From a checkpoint of a small mixture-of-experts model trained on Wikipedia: a shared expert of 256 neurons.
Below are experts of layer 4 (counted from 0) of a mixture-of-experts language model. Rows are named router (the router's row for the expert), gate (a neuron's input weights, with its number), up (a neuron's input weights, with its number) and show model dimensions 0-255. Each number is 128 + 32 x the weight over its row's rms, rounded and kept within 0 to 255. Numbers have three digits each.
Before each expert's rows: "mostly gets" lists some tokens that are sent to it at least half of the time. This comes from a sample of Wikipedia text that the model never trained on.

# expert 0
mostly gets: " ren", "′", "″", "(s", "| Year", " m ("
router:142128091114106083104170132142072185145127115105067164123064132114169137092146122122148144126165144062114121110152144122151105134146147112069132166105096107125164126117094104151125104141051093159116164114107142158134169114098141169135131115152146176179121131146204129130150112175154061112083141179113106162131168115067109064106180130153153154083157173094132130074173115073066112147092124119135091097062123143135067107135120090128113090139145091117081164201125150192190169127156145073064139090115136101150130100105196154157115163150130145156122102140114129175117135121092081139170160130082069126110054182171125135149087070091139087110105118122152197147151110148195115154106161076124063155089113112094167109145124127136188104087125110160103107084126112078120114121105172
gate0:127110140097080132150138132118135122154141125070119173128146040131148058186176128093089113118122107132105146101104139154081153143186122102150144154193126091161160173154071092154092177141131134110102098089104094124123141167106120128109157152103158100122100098148149147152088100118134164163141111198115171174108143146076174158168131124178124072120145121092123126102130129204200189102097129148081113151124128100117181154083160095140098180168131127138107133152154132175144142095196071127084113146124162083165127111097070128100190127092096115146142110120136143116146148108082060122151052111096169150091099122064127154158153146141122206105122037108127148134146146172163120079158127101140041143130149142123148136059072095142137070113118090177157106121111093092135162086151093
up0:104078145096072099126124073086121131146130205082068120184136133140113122117202139146131163198172169110125113130167117110116082130180101100118123119083129184100109109112098081111101100130127176127122119135109137159052199116103153153112124162153153152145146208117117126118193140088113134242098169202089130093161147148142153141080111165170173111065121128112163086074082147088122089204125135120121133080182166103085152179114111142111150130110126168189136124097189123201144168118100113137136154150103121182133124165116172151132141163098071136131145135154159127139091092119087129143154090111166129174172161138096131149165150102120092150147174090086071121116144126171060180126149103115099074143146141145164117149126109124170153114119157128174134146128103162102096119164120152
gate1:137161135123128122092133123158143112045143078109180123158119094160158116104074143107123176169194146070147117109157115157123130120103077098128125149217141200125131134132052083065121129112118121099148149111126140147118150153139143136114129166137121144091124119118157080095101111119098178079094166070156191104108105057088145108074157105092118101169100124181201172173127124100085144115100127070135114087172095172210194148125163173089120121139088127097165178117120142099131133145093147105132081093136102100112148112163139139079141152152078096130123100149100110125155094157111167089139091125102118147132148122144124175097129118187166168131069088171126140097164074129043148153197147101080068126160147152148109166170113134175113111079160134124090132115096075163169151154163120
up1:124127147125160119106148177133169105106106104111088093160089129154149163149084113111145110124173160092077121159068153104101121085123136146084115166169074171102099182128128101106145147107075110109143191146167105135188188172133168150141112144135128139133137114098150163115103151157088093056129148101182154081118113153106133111151121103119139099134162120169148193130098169088115075117096111048155165117117114164185155134127076091125134139119109084123146189131122154068098149164106183108115119135090141060130063071132169161102103121195109057145114091175136113108178135168128136198086129120153083072147119058108159122143095176090083143141089148161145143112069105138047164099147180108120103180117105122126072103106153166135138094123113086120128083130125107093111130143179212
gate2:118182106136134158151092187126104117078143124138224101147099129132180100121079099164090172125157109098121185203052146134116138142137140106087077113168152114061160179162197160127121121131140112145138117064157061105097142149095137109115164165120187164095190158116074112144113073104183140105056114110135117080128140114126107155133095136112175152126096210178154157137128140153202116159136108118143117079093116104096157105091140072116123153140169147148108106166102139151111168133103125100172123102114117135158155141166131139133116127081123111112104160113093097161121163140029166168156065118156105129140114084119054083126148124126130139104159105173142129169143108167073058125121100138097184083168123134168117112128145067115152114111163151126153145153089125124100145073074171
up2:087129115133109133141105124116165118164143049113090146155116116166140117139120190150142089113157154117125091147078136191143108105121115132145155152104169151163126094112108173159123162058162101087151100123194086153126172152171123133117140166101131109180138176044143105100124131043127104131158163086190132141066138121120090144100124112022172111095099108093128130084090123110176105143176148102150159200164128106153163162191112137155180162100153093191175144057146153186163102101119131084142141159109140111187128141114147119102165183078111116113110116103129099158109108167131139106103074205140160178152111113118109128185117112141093135136166122186190114128141124089092128168141119152141129098131180129181136129097131136088169106048135131077153109122157131163175103155088084
gate3:132135152142070171097096172102160119134128150189136129105128096103106121175112126107137137085069157141154142167137101131174109094114093108152098127195139144134160105099096112100136099151143140129153109188152149164132039135135165096130153160126108080116185139118175160117055080152153190144128092112139167179143073201103118131134140031071134133111168109089069160093162138118142102136158088131105117168127105192152166117171166103108154075076114080144196153133115153132107105133107122171100144092125108131142154174171097134120161099106111086071171074102122137162094086175152147091155117120133115190172115126167100149065120073089172163096152113143146080170110142093083092106157139120079128140111124076114144094145149095084100158127140101184115081098072152173154131149073083
up3:168112117079062094126112135087116109126145077134129156118134173107104181124088092081156132166144193142131140142104058168125170089122082080144136149063077180118089146084178074115121140137078132114149134126133147139150054075173181120187055194125143145150163087080207100155101141139102160068124101145107177088140119114110159141131119043080170147105159113119073197123126155111156160130128154137120151144115158156091136063131100139116141088156110105134107156089191180088119139121138164082119151118123119122124149143234119121152115153138085074108154117106163045132100121118141125162143102098139136134134084153076111094121141129125126163160100207106122109141107056127119132122132149132099169099137183122091153111147168151123136103098119152108103128099100126162098112177064145
gate4:124046108124072082128135124079138102155104126168122151098144102145104108077195138154126105148107128112091121097160147134093109113163158164096104102087142144153141112115068109080172124124090095207154109112128078105169132099126098158091167038138079180160128193094153097080140104121162081140096182142138107178145095127087135074122127126091162169089127133139135128088111088125150106123090140169167163087115068092087118127111134087166121135110157038148125107087160096127109117059092154124148095123120127113099147096099130134099106170087196097052130162182064121183140133184155135160152140090124129128186132171160114147161135136143132102144136154179126124118128142116143078097135172148139138106141117135079108108110173204180161087165137160201102187080105151110160082116106148
up4:117127060119059170131175143092133116149092182113132157170144063154089168155127137132106114148133112145108182134183097146135146062140130140093186127106164111130116108150121122146165121208093131188138115080165147097144152135117172139095130096069117231137107136116108117108178093162161142113111152187151153115134122172092098145085112159136146170084090112132150120098138186133102065126121137161148153091208130129115082125143167167184111129110071076133124114107143119112119111171098148157161112156141190075065122086095119132112119128112196116097113169144109058187181125094152149117208092071159110086139059115128133118145123158124123143145158154143050150117186173070172108158137151103128100167138063134147123080103115125148142088143155151152156152124100130161105142161155177
gate5:144133179120166111132117092154091134143151109165105116128130137123098123116113096150158098177210123113136098132148136131173093089165163066077119118152110150067162160173173125120152089066139122155180156155116148122160163095118150142083087156140167060193183100158119097113148105163102104094132161215123143173174149181162135083131161080098133149061136101116101089187129070102113116156075096114161099085122137120097114121116100164158162114047164163113115177104168098173165122173175137055134159080141099143124166155136100143200137170159135168143131134130113081139109142122133127133053155140110120099149168114141074187176114178139073090150128173143115153071128132124119173164141186110078096140089133109121064133146105101140142122152112131126105101174163120077168087108117165
up5:079151090152133140117129116080101102115133130117104143089100107164102147098144132189161131127137107107172142052124140188117153145169112109111099090098083114159158125164139121120154166082124157117158108131131127111138185131161114125063136122135094133108073161115142156116106128144152187144116061166210141146157088154146168146093108124127161129084115034155135116174146123117098115140056089102122104119135069107144128127144056065079143090099156099149083142158102094173162067098136119137169110104109100139113156094213156098165122127105139139154173097154119137103170135144150221170103122096127141190092109140118156069152107128077160035088143146086095128147130118085152141146116132025111150160128139178099089093139169149121144161177102103130120124138172108041102076161110120
gate6:104107154157085046108170150093135088104092122086131117094133123096162151085168123096123134160128117115096066153169159165102129118091144105088105112124125167125183050081126082106163128163085058142161100100103157120166141134106102067101209097073072096132159148143194149174132105175105189112085164129142172157164058116132167082107120111143118168137133138096099145093119131076165110112133124125165136148163106110107163146165091134058165183071139119193084167206143114131179163157122149102119128096165128182159148116174155102079122116118135128177099116135153105176080090131112107161159162102105114108155107131144137137131119131146114136128124112122100153199147120147170099126105108090073159153132152118145109123149116208095216113118110181117096160055170116163138141142111103
up6:185160130084136168111135091164123152190174112121099120112115141135106107095106152123160153093103137122176090143087153079088161164193130128161117158158152119143125189164116133092100077092152178144084164166044102116086068096184096200180135139141145146122121126138076151108108168115163142131068082185083083104139164177096141100163125171168180128126105121123131090117059161168123101139119173138099104109128116140136129162087195102178104128157126149103119130125117145140081062116115069106108153104128110091109163172050139159164136106140151131099141082140088079108101085187155172073163120173110088102142114159141153141154088077108142195128126141132167114090143121169087174163140127186117123044141123153070093166175109131123099140152172131139112117120104178097126157163109144
gate7:126143085123137140124129096068096166098156205094121117136111194180150112138121090101103163106109101060124155112083168074108128074087133103125135091189145162142155134110147133035090098141128121151064100137118141141124145140154110138170134158120125132180129072173076131157120174106100152144087100162150150152138148153111084183131133126158109107088095144093108093163164156076084130111112131133125142076163195108155142104108122159150094144104088132174129152210141147100105129070183102033138101170145111165081128182099136105113100117122085126130126147144144114114128183149063127135057156053092140155105080100151091148128159123167060062119068102123113150153093126136161074138097117106087051112078093149146094110137170092121140129138160075138133102139159118170109175122120098
up7:144163079161131133137154140109067145076099130058127088156112127169093102146159108134153200105137180112163142166166145081166051104121161135117155101116071140171131138140114111124168046159106114133103157074184117103139146143195137140143085083163161127147138111178162148153089141163086163161076120132165142059111143092083102197091131094077139208074116126121160106141166115140152097116121130108089154100189120145164119120153146168103132128103137096180154161158147145141148155133120124026148106108150179150086170110074141162164122129105148128105118100088143108117103081131098142127106131092071131030117082093148120131140128123135132146114127085155150151129124092037186142169110138163163089106093160188184164130167169119140137173176161110127111102133172136109120124145126094

# expert 47
mostly gets: " At", " high", " involved", "chie", " national", " age"
router:176116075144089096074129114192112177149085086099124136091070071108111097119160146144113176074177144107081158146177180155163104160152144149127145137145106131146158120184099180143170143133100108122096146108120091166130104184091141149072089102192174155153129128126163154076161079163132066141087142177082134176116123128071137100125180149155175091132130151108116089114130117094116069157125111110133101082054128083156100154113141069096096071168125123140124131136149114197115115126165124097121140120122107120091156128085175123155157167147173133158157103178061152180110123117072140095176149126087135101127091172155108183100101098084182092078134123116146112102162101138197155132158175112145103104110102135098124115159103097114155168082127116111108088085137044108139168169078150
gate0:082106158183161119069118109060094163107080144160101107170096125086145169158100088137141127112095117119124151121147162138136115165126081095138114111137091136137141094154081153107139165127169166143152136145136125166138054174126168140099061157158120134165146129176134117146111141167076090151111151105144167242131093099112140093113150132141173097158056138155119075105134104126118142158068086189122063093092128097122132129091148080179109103164143148111189121096160152107100134132129140145032115135069075063090148085104140104114187140119104134105093159182103119120062123108135163109071122094114120147139117204141112133134072163102164137084160140137059092096128164142151113134131150180130063125129102104129125110087083149091089113142114073092116151157112072152140155064167102
up0:111126156147096134203097087084118148102148084158073114108093128089144148149131121168115106193117121099077176101150142123128076121151086130156118120129116187130145119171061121157137130174149135114150140135207144136117111065102172087120113218151109134111116118207067135170145088090088190092137146081151197146130095090132109127131159150128148092112092188146152183149150121134148168135098121173141077133106179088142150132116123105147110063107125169126155114096151163101133145153106147105104148171120115068044161125091062179177169180125059105093101122116132107104069115107123151127111152125146138093134105189160147126130136137141125102129172121147080113131148087168117127178112093139101144137106130110155106122100088177124145084096112068129144138197144176130089248115141142
gate1:102080108145159144095146131220154080165081109145163145043056114127141176119127080057112153115156181108156109190109112157164166139095208145089124099122129142117123102079119147123128097075138164120186107092101114109122092172112105083155124157127153114165176141133204125127125121130145157127138132118121168136108112134140137127100111109085137117146143159126142170087151104146153162137117174097146163103114135106137114104097153133103077044130125155152107138121208113123107139119089090129077081141187142085095108139108117100135156175092097170156113098106127081082142132075054116086084151077100073137141124111136188112041121148155124113096183122183134139092104099117093151121129141112153076121155132145132172131097099154127120186107113154148119175117124080205088095034126177
up1:101054102079145144086086127166130101097138164126115133129128137103126085149116159095112083079188178112071116069109152123129147092132099143147130101157166110172092165112107140089107105124150151116112098118118125120100106148155162136115124170126165036143132135067122149139160124138139090087093100104110173138129126150116147108099119174144093117150131172153125083127173102146145087071171149191166168061124101148112158187176113103124110115178076114152166155110135104131082158101131155118111116121114157119108125125123082113078108093159068139140148136160048024085112066147032153100061159076084038119152129074131099096090167153117069102152100121121130131121152136162122136118083137111150139181126157109095083120125108107178150178096121082084155134126116085157110097068136186
gate2:052108120117142115108094115194171169133127105127155090140147135151112083107101130166107155114135134109147148103140119148186123111121092148081144081120102134172201157146166091167162186106106092127134106188140159178082168149112114145127129135177124161134178126083156126081172087108115113172069107118195136115148157142169079154130138130109095079107178156085081114108123145135129057185143154080130165099152114167120089108108146132086079107176134132200147142108067175161151170161072131151078115100149159124103127074097194123163117155119141184111131076124133182138143135108094090090084154128094117126101105110108118109107170107216119137120161120146172111097132141064186192100137187163125156133083108088096109121079174131095126130101084126149046090110142134087097154145151176
up2:099094118075145125151137126091185136126100131136126111111173076106116133150109061106148144094156108073126105149097108181183151106144091074142107084110086127154162168154178148075146094109115163095192097178152137126085075116138137130136083100114117136130168170071145124099141131065119114119104136078154146118172141092182162184140106108113174099140208169152071179146130177104124162137169182054168184097158118084097112089071148153089134040138145103176188150105104189116136101171100170183095110152128119126076088137120129098113138154049117162122115106083109104092129140066134104157151137091120173090121146128127124087098153139162120080122174164113153094095101144110194142132137127167135129118095092096130137162153145103123083173094086145110072119092138097157078113131166150
gate3:120085116162120083108161146131109163104166098149191109122198075143181112082151115144128152085118136112096126156082166170126078053155130099116146043090116078149108142132160119169159127141121128146138068053115103113089119083113107114103157130118170118152172128131083163134065119192146118141168109160101089146164180134123094117170175172094061136165076123104157146117124105110086128166159110089104159098127139125116130139161068111156127112094164071076127104122099125165167116179143088150139062134107205157118111104116161104163130145144125122173171127075201129154132132014095100097179132121135123077133092155126167188065128168077152064121142131131143155184149122153144142160115151178124150125114119163103175136134135139116088077117153128091164111138093101090157133150120164
up3:092098100047138124147178133099080074139067113046138165108119139092154168164129088171098109147158170102066152143132119149165133111112112150178076103122179153146066145133090124125083076162153105129136161124116164111192109143165119158134142166109174101123186069067143148138067091094127162108153154190142139171108135093129109136167139125095089128128066123076091123140194149150155158097118157125143185113108176133069104153090117109147131119125142127132135109122165153068089133114204090192128185171118170170124103117142178111166153075101130094140140148182074122082124119152138139094146040079125129130097147137157132109108150151120195115125142170126155145145095133128116085102162121105086118161057152090117165169091141138145155107097118187080165121145113148190134090096117134
gate4:092114120173089110113109076156128133137106120178105120149091051118124173113098062140135107110117093092076172118143158141078137130104108128131133155128129115110158148180115113101160168097123109143070104132073105127149130126111147160060149064159155163131112137120187170101098118209201126128094116164125154141079139092136089137177114184164146082146155138123124068146102087129153096209136094117088103138123150132112139143150158083122135146071129129080153109162115130135118142144169130135175130057112150220137120148117106122068119093088122134180180092129110087100138109121045153132119125073102178147155150120160194145072153183134131162190087150156166085142100137147133119157180173085150149196130158149089041137153137093170094100140140082154161097102100088106144125151143170
up4:176100117122130104071139083177136147095174135188178136168165056144121165159075057111188157128149102102119186162143136147061081149153109093173161097080109121095069180160156142057132115106160130091077092073131165119098170114132115153110090085163111124131141111147124170160108122161163118124137151162147118131145082076141114071117144121126124106127144116169083053144174124110149102124117169063105082114179113128117163121146180094149175163065141129078164126149151124124094083136151183158180085166137147163056144117092157104113054115113118154115141143121177143109128162142101188127104157119108112092088153138167161130111124165123094145186149159208142106090110052127136135137138167099179091141165134155110084095157115102181133157141152135144147105122075076129095112135113147
gate5:044161136167095123050136118099119133135109119165072121093099097155075161107127129091121175130179183137158119121179122159160134132083101137133141160145109186106139160126107108126149114175146034165152092128163108143109174131118161115142102076088111175113121095172126075116119176142125115088116152195115063162079102118105135136122131128152087072147170164161140094056137135136110185149073115161086126078087131098137098133104179071148132137121196092129181138133089088098110135119121146133075182141159147079099088050105073139170101116136089119143083163100102153162137165073088089103108181119102117173140110119145159175143167121174135157140159143125167120112193121094133113085105092139194169097128126113146124149150133133104131135099107133140085059132153172034136129129112120
up5:163184181153144103135100116130145162167104121116144134117125195062160119133108145136081111145132119187160128136039112135149069077099077128086171111165139147106132102177137150132085177095079178061098086139083139143179145103157095071066139126180091086149164088083089171102156097130199080187127101078132150108079181113185104122134118121121092183076131101118126137156147141119145097120168150140164137119160115186096129177136098082105104099125092070111159094112113143107127162135140133105097112111133136137172164142078145118120128166115201158099177109073158135099070143144083134187169079118134110091080119133165097134099096067107126080158105124117123114173110130108131132169162140133057080124169151127086173093082131101144136139145091120201138142098094114117127093117111164
gate6:126101143165166088157176132118125156146135119157162160152145209136094057118075150150073110162092110174152141073111127168122146097122110153137196185107175150145139135144177125124122150084153177136112146190149086162132128106089132211088082157142103130106086143141097132121117160089111144076152127158108141049079105117189121129073084113064140119085203135124181158106139158133167100167160108066047183168075134144131141138135156177149164150125140163178147124128139115109090149087158133143110181128101149125153140180119121120129146188085132105163119058127078116116140139137123111158098110152098137152072109152163134106106059109165062136099151198111116160181091143138163078110166163113132143176180162144082174168176122133104121122115110115134124135115116128091100174123108081
up6:147148084127139090123113166013074144133105125068128126156158119150124179090143148121116086134125131084091089063118150105146123161127071154122113132126167147078202105149114157115096139141078128156085132127120142055135140148104113130110163119127094163134135078078135114198100112144104113164125118156089155140110093168110095126143151121154103119156126133122110153158078100105162165108065109098117170142126037091110150129072077130139102098151115140126147107136118100093106168136103170103094198138211156088144136105116130148078075145154123155110141156104118142123189130127181166181155152155107189125105132159153135137132128078124111184142071089118111183073139123113203121144159031158113193075148094114078175114128146154111161121103163124136104132163099178190121082138129194
gate7:110151144072165106116172124116104127129092092113138147129106101076148052124117102147170116152133143171106108093113183077145153150108147159141213096135106139141120091173107090139123105126124129056136090146129129108121188125099100121166135120142131090097153140150152128156058128100107090190140114099110142147125127048148115226165160152175114117103116147129115102082122039121164133101138137138168108128108097173095083151068162131115149110111136105139133177138180088118106136089111119163107133177097118120138191119128125125164152134097144140060117162110062136140158191160149111149079126130148141073104036143122160169122170093099142093104171130110071083156062180106115100133088127119092106202108161054144125172180065128194103102128099110101173123148107086101084126113131173
up7:139046106145075207170143157129137115076097138105141124182138110105106144165087187114114118112148109175097122153194091142133163070144144149176070144133130140203174155167138092097106128170122107154127116167041111119150129104141172093167179132058110104187122124107123140118135106156096167133153129120105133121085109158101165160170148133124110142145045099092113099108109166146125150093186148118106137173157151112186146109152110135197160113147142140148137050117103120135065135125122101105132147170080147161146091104097157163090148117095124143114104150134082075115114136127174208140128115143190201085114102160144118076098179087160192198180093129117102146141135154165091110098143156150126137117162105179111082142094120119173140108061135161100123077105118140174151113165104137

# expert 70
mostly gets: "    ", "ight: ", " daughter", " child", "- \"", " political"
router:091167098149077120129127019167094132150123071085108197126111093100160116073178153119166181138160165137093128080157117100136103138129117115071127128165113126162141136153123130169111170170108085118117083093124101139124142179119167157112131070189160155156138115088141098093194098173158133170089172172107115120069123136122137095133163147148124131115145155099119064126140125085111102150168089117057055105083134125142089158115146124116101081147100140140127123117114123102152179132213163125141192082178142118160155127100140133170188159118137146101172101098119148178163118081106074133142172152068132127109070150159131139133101091123100100084120131112150131147201161059206109182144212104166078156130106120097141133168106132120163176093165084136129100128099111129164133131120137
gate0:131073139090085108103158053123093119103092148034156109122096074119172110052170157104106065116137102129173085137141104098095161097133084157080101114158193132138141093192155120121140105154148105131097151152108127146094138179099108073101136134117126096117132105166103049094096077168109127158171129070118132116173086166132090122143120140174143086145093147138111129137106130153153101124133083080192175137135213128130125095054138127121120125125113142144129113161177122107106131117120161124130111128081121138143177141113068210130096153073131168120119155144088128155131114100173164088101102204152110122102143163084094096135118096092146205126122088158146095166145132142177064071121120123128147086118162160167129139100157102114129116091156134086118074125109067197064171100116103
up0:104090107138082102147133082114156111146091157079151190069123142144116136162134170179156078107131106109158154113169095137120153105123091092120141101142132120174122156130149187090139152186105120165146096162072127149112125123165102075130067122105143139087139138106171070121122046195143131172176171110154117138145053099115099118114163079155151163170084121137075144154083083160139138121151117120154127139093161109157154071138139138131111151117157112121141098148154110106029169091136086091118077197157152150120152068143065170112113144069118118156145110143113128140120160131209124159119094175172177136101170140105137104091166132090080171133102136181082140162125073122095065078092127159184174069088118144151103135084165120109172159144125136151173114152161130181119147083137179
gate1:163161083044066108116089135046142151133128133130190162121118127071088123116154133094154123122111090115117139103145131145171125106091113136138140089172121116094137124199142167122154122155172183183089119122133138179135140180118092124152176145129154129132160203145078188122118124141121144143160170124152112149093177159142156123132152197065129078142099107147095077117134180125094104141130058127130117168145115169091116130138134089144077123115098162118124111112092088081094234141127057126151094133153135158187146100082073126083081073154097095107133190170149106091160146115057166086104063090121127160142203156126096156111182122179112132104153109142115141111119147168111138113137140104109103193109124091156181141118140061084151089145176123155109147131147148158096125087110104
up1:124122147094139116162116139107124134159121152045152158154150137084121155106119069166094144131121078130051163073082117107171172139150113131157186096086129095118065098149129100141129096138162173160071141175125136154112158136132115136098089190103111152106184134131115107105089178112083118084144042158085152116141062081116130120078122160098104097153074136172038109119091169099104088137092093100101126171124120123062143129064135096114085156146136140179132137133103141123102147094158124092121111172204111168122169113095121130118122099168108103134142078102073101156110144100114106145133109098118127164144178148157094097146142182118162104109149128078071139136221155143167125062150107097077085103118138140145128165153092062143150104046135145132141100189082130134140110143071135
gate2:157117126117148172117111197080124164192126105079154115165162177125137142143132114054071145171141165119104132098127104178088126093115165120161099107120055178155079121117121107163142106112143147077172100171086098148151127107135106103107119117118156136135108070234080160108141107082103134136132176175099147163104145148125104104148157118164071141087114135160144153103195127168123086092118151197069136111103183079112156167089128120158118107136155105136058138080127138156097188099086135143102076141133118178133091097181110119140118111168103153145138092103116101161140082102189128144165200149102169132075190094108106220143141189161142126117109126080138133114112163150164152102132129104120129164077135098091163110106079107107082120130153206132123110114084118126094088138159166
up2:123178136087212071144127118150043142148114170087128091153099144141133122078132148096091182146208145121159131116128073072153135119147153077071132148104102106129113160078121138115119164081135126156161107108106115114144151101121209143104123103110120167099110112192074138112098137097094102174110143118192177116187146136118129123103141138149112143123104180202127131170108161102144084107147134103079115139153142094107145091122124178150132132104096097145126130144110110167183114104123161089101164139137151155095063195120118111175113162157098087092072102114188089163166184104144085180136175115100113198093138120151122147113115119140067051133103118090146109078137135109096145165132177120103074164106078101153180160076135151150160141063155145074146140137177116175088079121135155
gate3:089152080112150136134122101183132103156123128143170140124126092143168106105119150133088084151106168075107106160162141121178138161156189159083145150148101176072085075132126138133103106084127098133135107116134102166106149124126136118146095115134135076132151103178086108125199118081074138054085167113112077109093126087123160132176102133077109080106147073065157068154182233164140171149138145083167139166114154141163152151134118063092158078106169120157198117086097134081136077169147107151138147202149133154141143161114129153152073137132124147169167064150150196067127193113111135160103148136164115143097134125127083109110141153160131132112167116108158160141137086063174063134128168105072117118169162121132133151093080181126133167114177121152115125169106153094093148111092156
up3:095092103128141088091135133069095128160114106150096087121154112086147102114108156103063124136163121147182121173120126064151135074094052137142121155120093110161187161080096189144107158128091181146138168096170083055124131183129132121103153132090099157153123089087162079100113091180140130158138187084101190098150091148092065116164104124128138109152102136150148146140177074101155113095126132071088173090166136068132121053120120137195106214079137149105114133156125137123140112156097151072141121082105107156102088123129174179161136153130124127150183133115136107138124104181111142127149078096100105157124086145118165175085094101143174067134091118126097109152127198174162196140123094127114141198115093160124176093076130142164155126126115149160109080155171115159138122099157153
gate4:044151141132156162099055109135166096104132108120121145152158110048141105129128117158067137157168094159123088142095107130139129108114108094123148149089086134113091127075137106095138138139142122152103108123107107107123104215111155066092070126135080100118122117149136148148146149125115135119095168107140168138121128109148113118121134194104119172115130165140139124099039149160101131122115101114080099113105076135104164098155104119134094069143148157152154103113111091153067141143128175145162143139168096103197149120100110119136152152089108103098141128105184062100178109031124108128102149098149160169170177070168120167140142157087094102082140198182109155107175143077132084163224191133117121127103096145134113152068119118151129163121092146139144108119118127255164136109125128
up4:129130113081162164123093120067150095125157133108182132153086150087141130155156136136035119130093081106149073115115100163169131135133081199126100120157081170106141123167101130102129147157157136162087126079172072143097118203106164129095128113122095158126110129171161171102088122140127198113120141142099129134088162119087162134089113209077090131095122172199119131152069070099137122164157112136100126109140117141131162077113130152140137023092122119139120091133152155112127219153145089073141158073138151120148100122083186096135142163153136122124160103128133078151159074100147120145125141151113158177147099068119100145148055126134116067117100147171139122113134083102140110115215149160160122163140115102096203145124174139161161195153119102078124126136130133210136106150135105
gate5:079115061068127121126173096108088147132097157127136128164103143149200124095093132143142142091097119079129118166135082122136115124099149159133144116099152127124146139091119111108137072142107174129122078131119195170110091152091172117142189162147121158123107086123101110158106166100106176128096101110129150118124186122129118185101117094081132063137188134138161125142183191069145187162138133148118111021163173081095057099163096148132047144107177131127183150143094151080138081142106132059120087132131122124126162138128122130155087150174111149166110187122195168113107109106114068123122140111125137108108115147166116127151094125153135087127083168078111179102132149137098131135168138081190083145181101130112121153126149162097153058039135109145134155077101124091076085147079178
up5:111078128185116114090102157147143196111114101128068122090142116132152147129137126141116090171142093143133103117156173204152143167170117181155130133114076135116209125113116107160131129191063135187162142106137106132140145092104106084138115132123082174124113166123149155130084081144114079070099123097133081183102114167123117095149090142191186130071091186099148143068124142153136113082107127113216151178094107171116106138130168104122103094115074105140107140188119132161117136128071098167111143113115137115137109102063170148112091152164127130150144151164112086139131080133145190091130156176129124116128167166129152093078183123073128150083116118193159178133149090194137152221074134146114138147040140075108126118139143069124176108124179098117127122138094105111162141123115172
gate6:073136111169116124172049087118104157193136111132131125094149140119100113096090143064134194131082130154129149105143106107074159122104139066117087153119164159085082137108152090145129158108178131147086052127064127119109106152139160108155075129153172096177177157153162149108137081129127088194130134118108139140163026125166133205104143157151100185120162121108158116117165117117130171134116112162108115065192129151149141131159132131075125147167133159137153093170143139140120133134116077157139108118145184124101156110175132108160106138108101119125083143112130123131122037159116185114138095182142107208074130094068099097112109136148125201172156138113140095121089130055106123120114111122146143074170162128137123136163117193109128114140106099085102141145115180094063125144035097
up6:147161109166098085149125145081123149145112091118107137129131114129122147145089148111177128110144104124179131120170096098071138105143140106099158131128144147172102113150135083176135183132093119130100072107125091151131131150086143144139088093181153051184156192096121097104147112134113109182120211151159100153094129122157145185161092183174131119125182166142131135095175041092175129108077096195095109089172124114132182133150123108078142185116095160168124121116142176187108133117120116163141110048107124070119142120194098115095131097034120124132136169139109128160133092177148198116104103161117100156086056158153134121143066111098135123180101114152144094150176183100107111126141112119162150114125091180169160120169128147162123105111056074130125127094172153140113124078085070
gate7:101108109163074114127115050099171163158169105182056100154126078098155121130110125115140172142156116125087107138162157097132117106126163089127137111133133101158145133117170196142087094088138138173144055101107134156117081141140102161123156099099132150141122144107077132112180106093160173192129143199087107163087143134171112135131139108149094169165086102081158112126132102174119169107150069145162127114153160130144166132117090097134135186119113097127150109167174156077135147118163095189123144135200124108130070073104043136110183140151132121160153124036129070088034150128081149093137142162137118136085115105134147110154153129114124170123126136147096076207164144169140165148127121099171110111101095113064105128107042087161129184088126121123165109091146135156135132168064119
up7:162100043068110066112158076150107119096138131063143116097125089134130146111137120127122110155142162099084160137154144132147123134113185174130198085116098113066152135130155123122162124117116146164120108100135112146136175141109167149151109085078094146120178093117153141087146154097109131183136097163166132135157094122136140073113129089128081075131143136141063139124181109157080073128172157142137188120144151131084095167179135113109102136123100150162177136101094143125128110120136167103110178114134117099141152125107103102033122076138164117118112105096134115138142130072119144138160176073101156141156072107163103143142139091092096110180012150122144160085103091097034071155129119160135065195083096085102117046129142158167134131115130103131165128056073114086078146112120115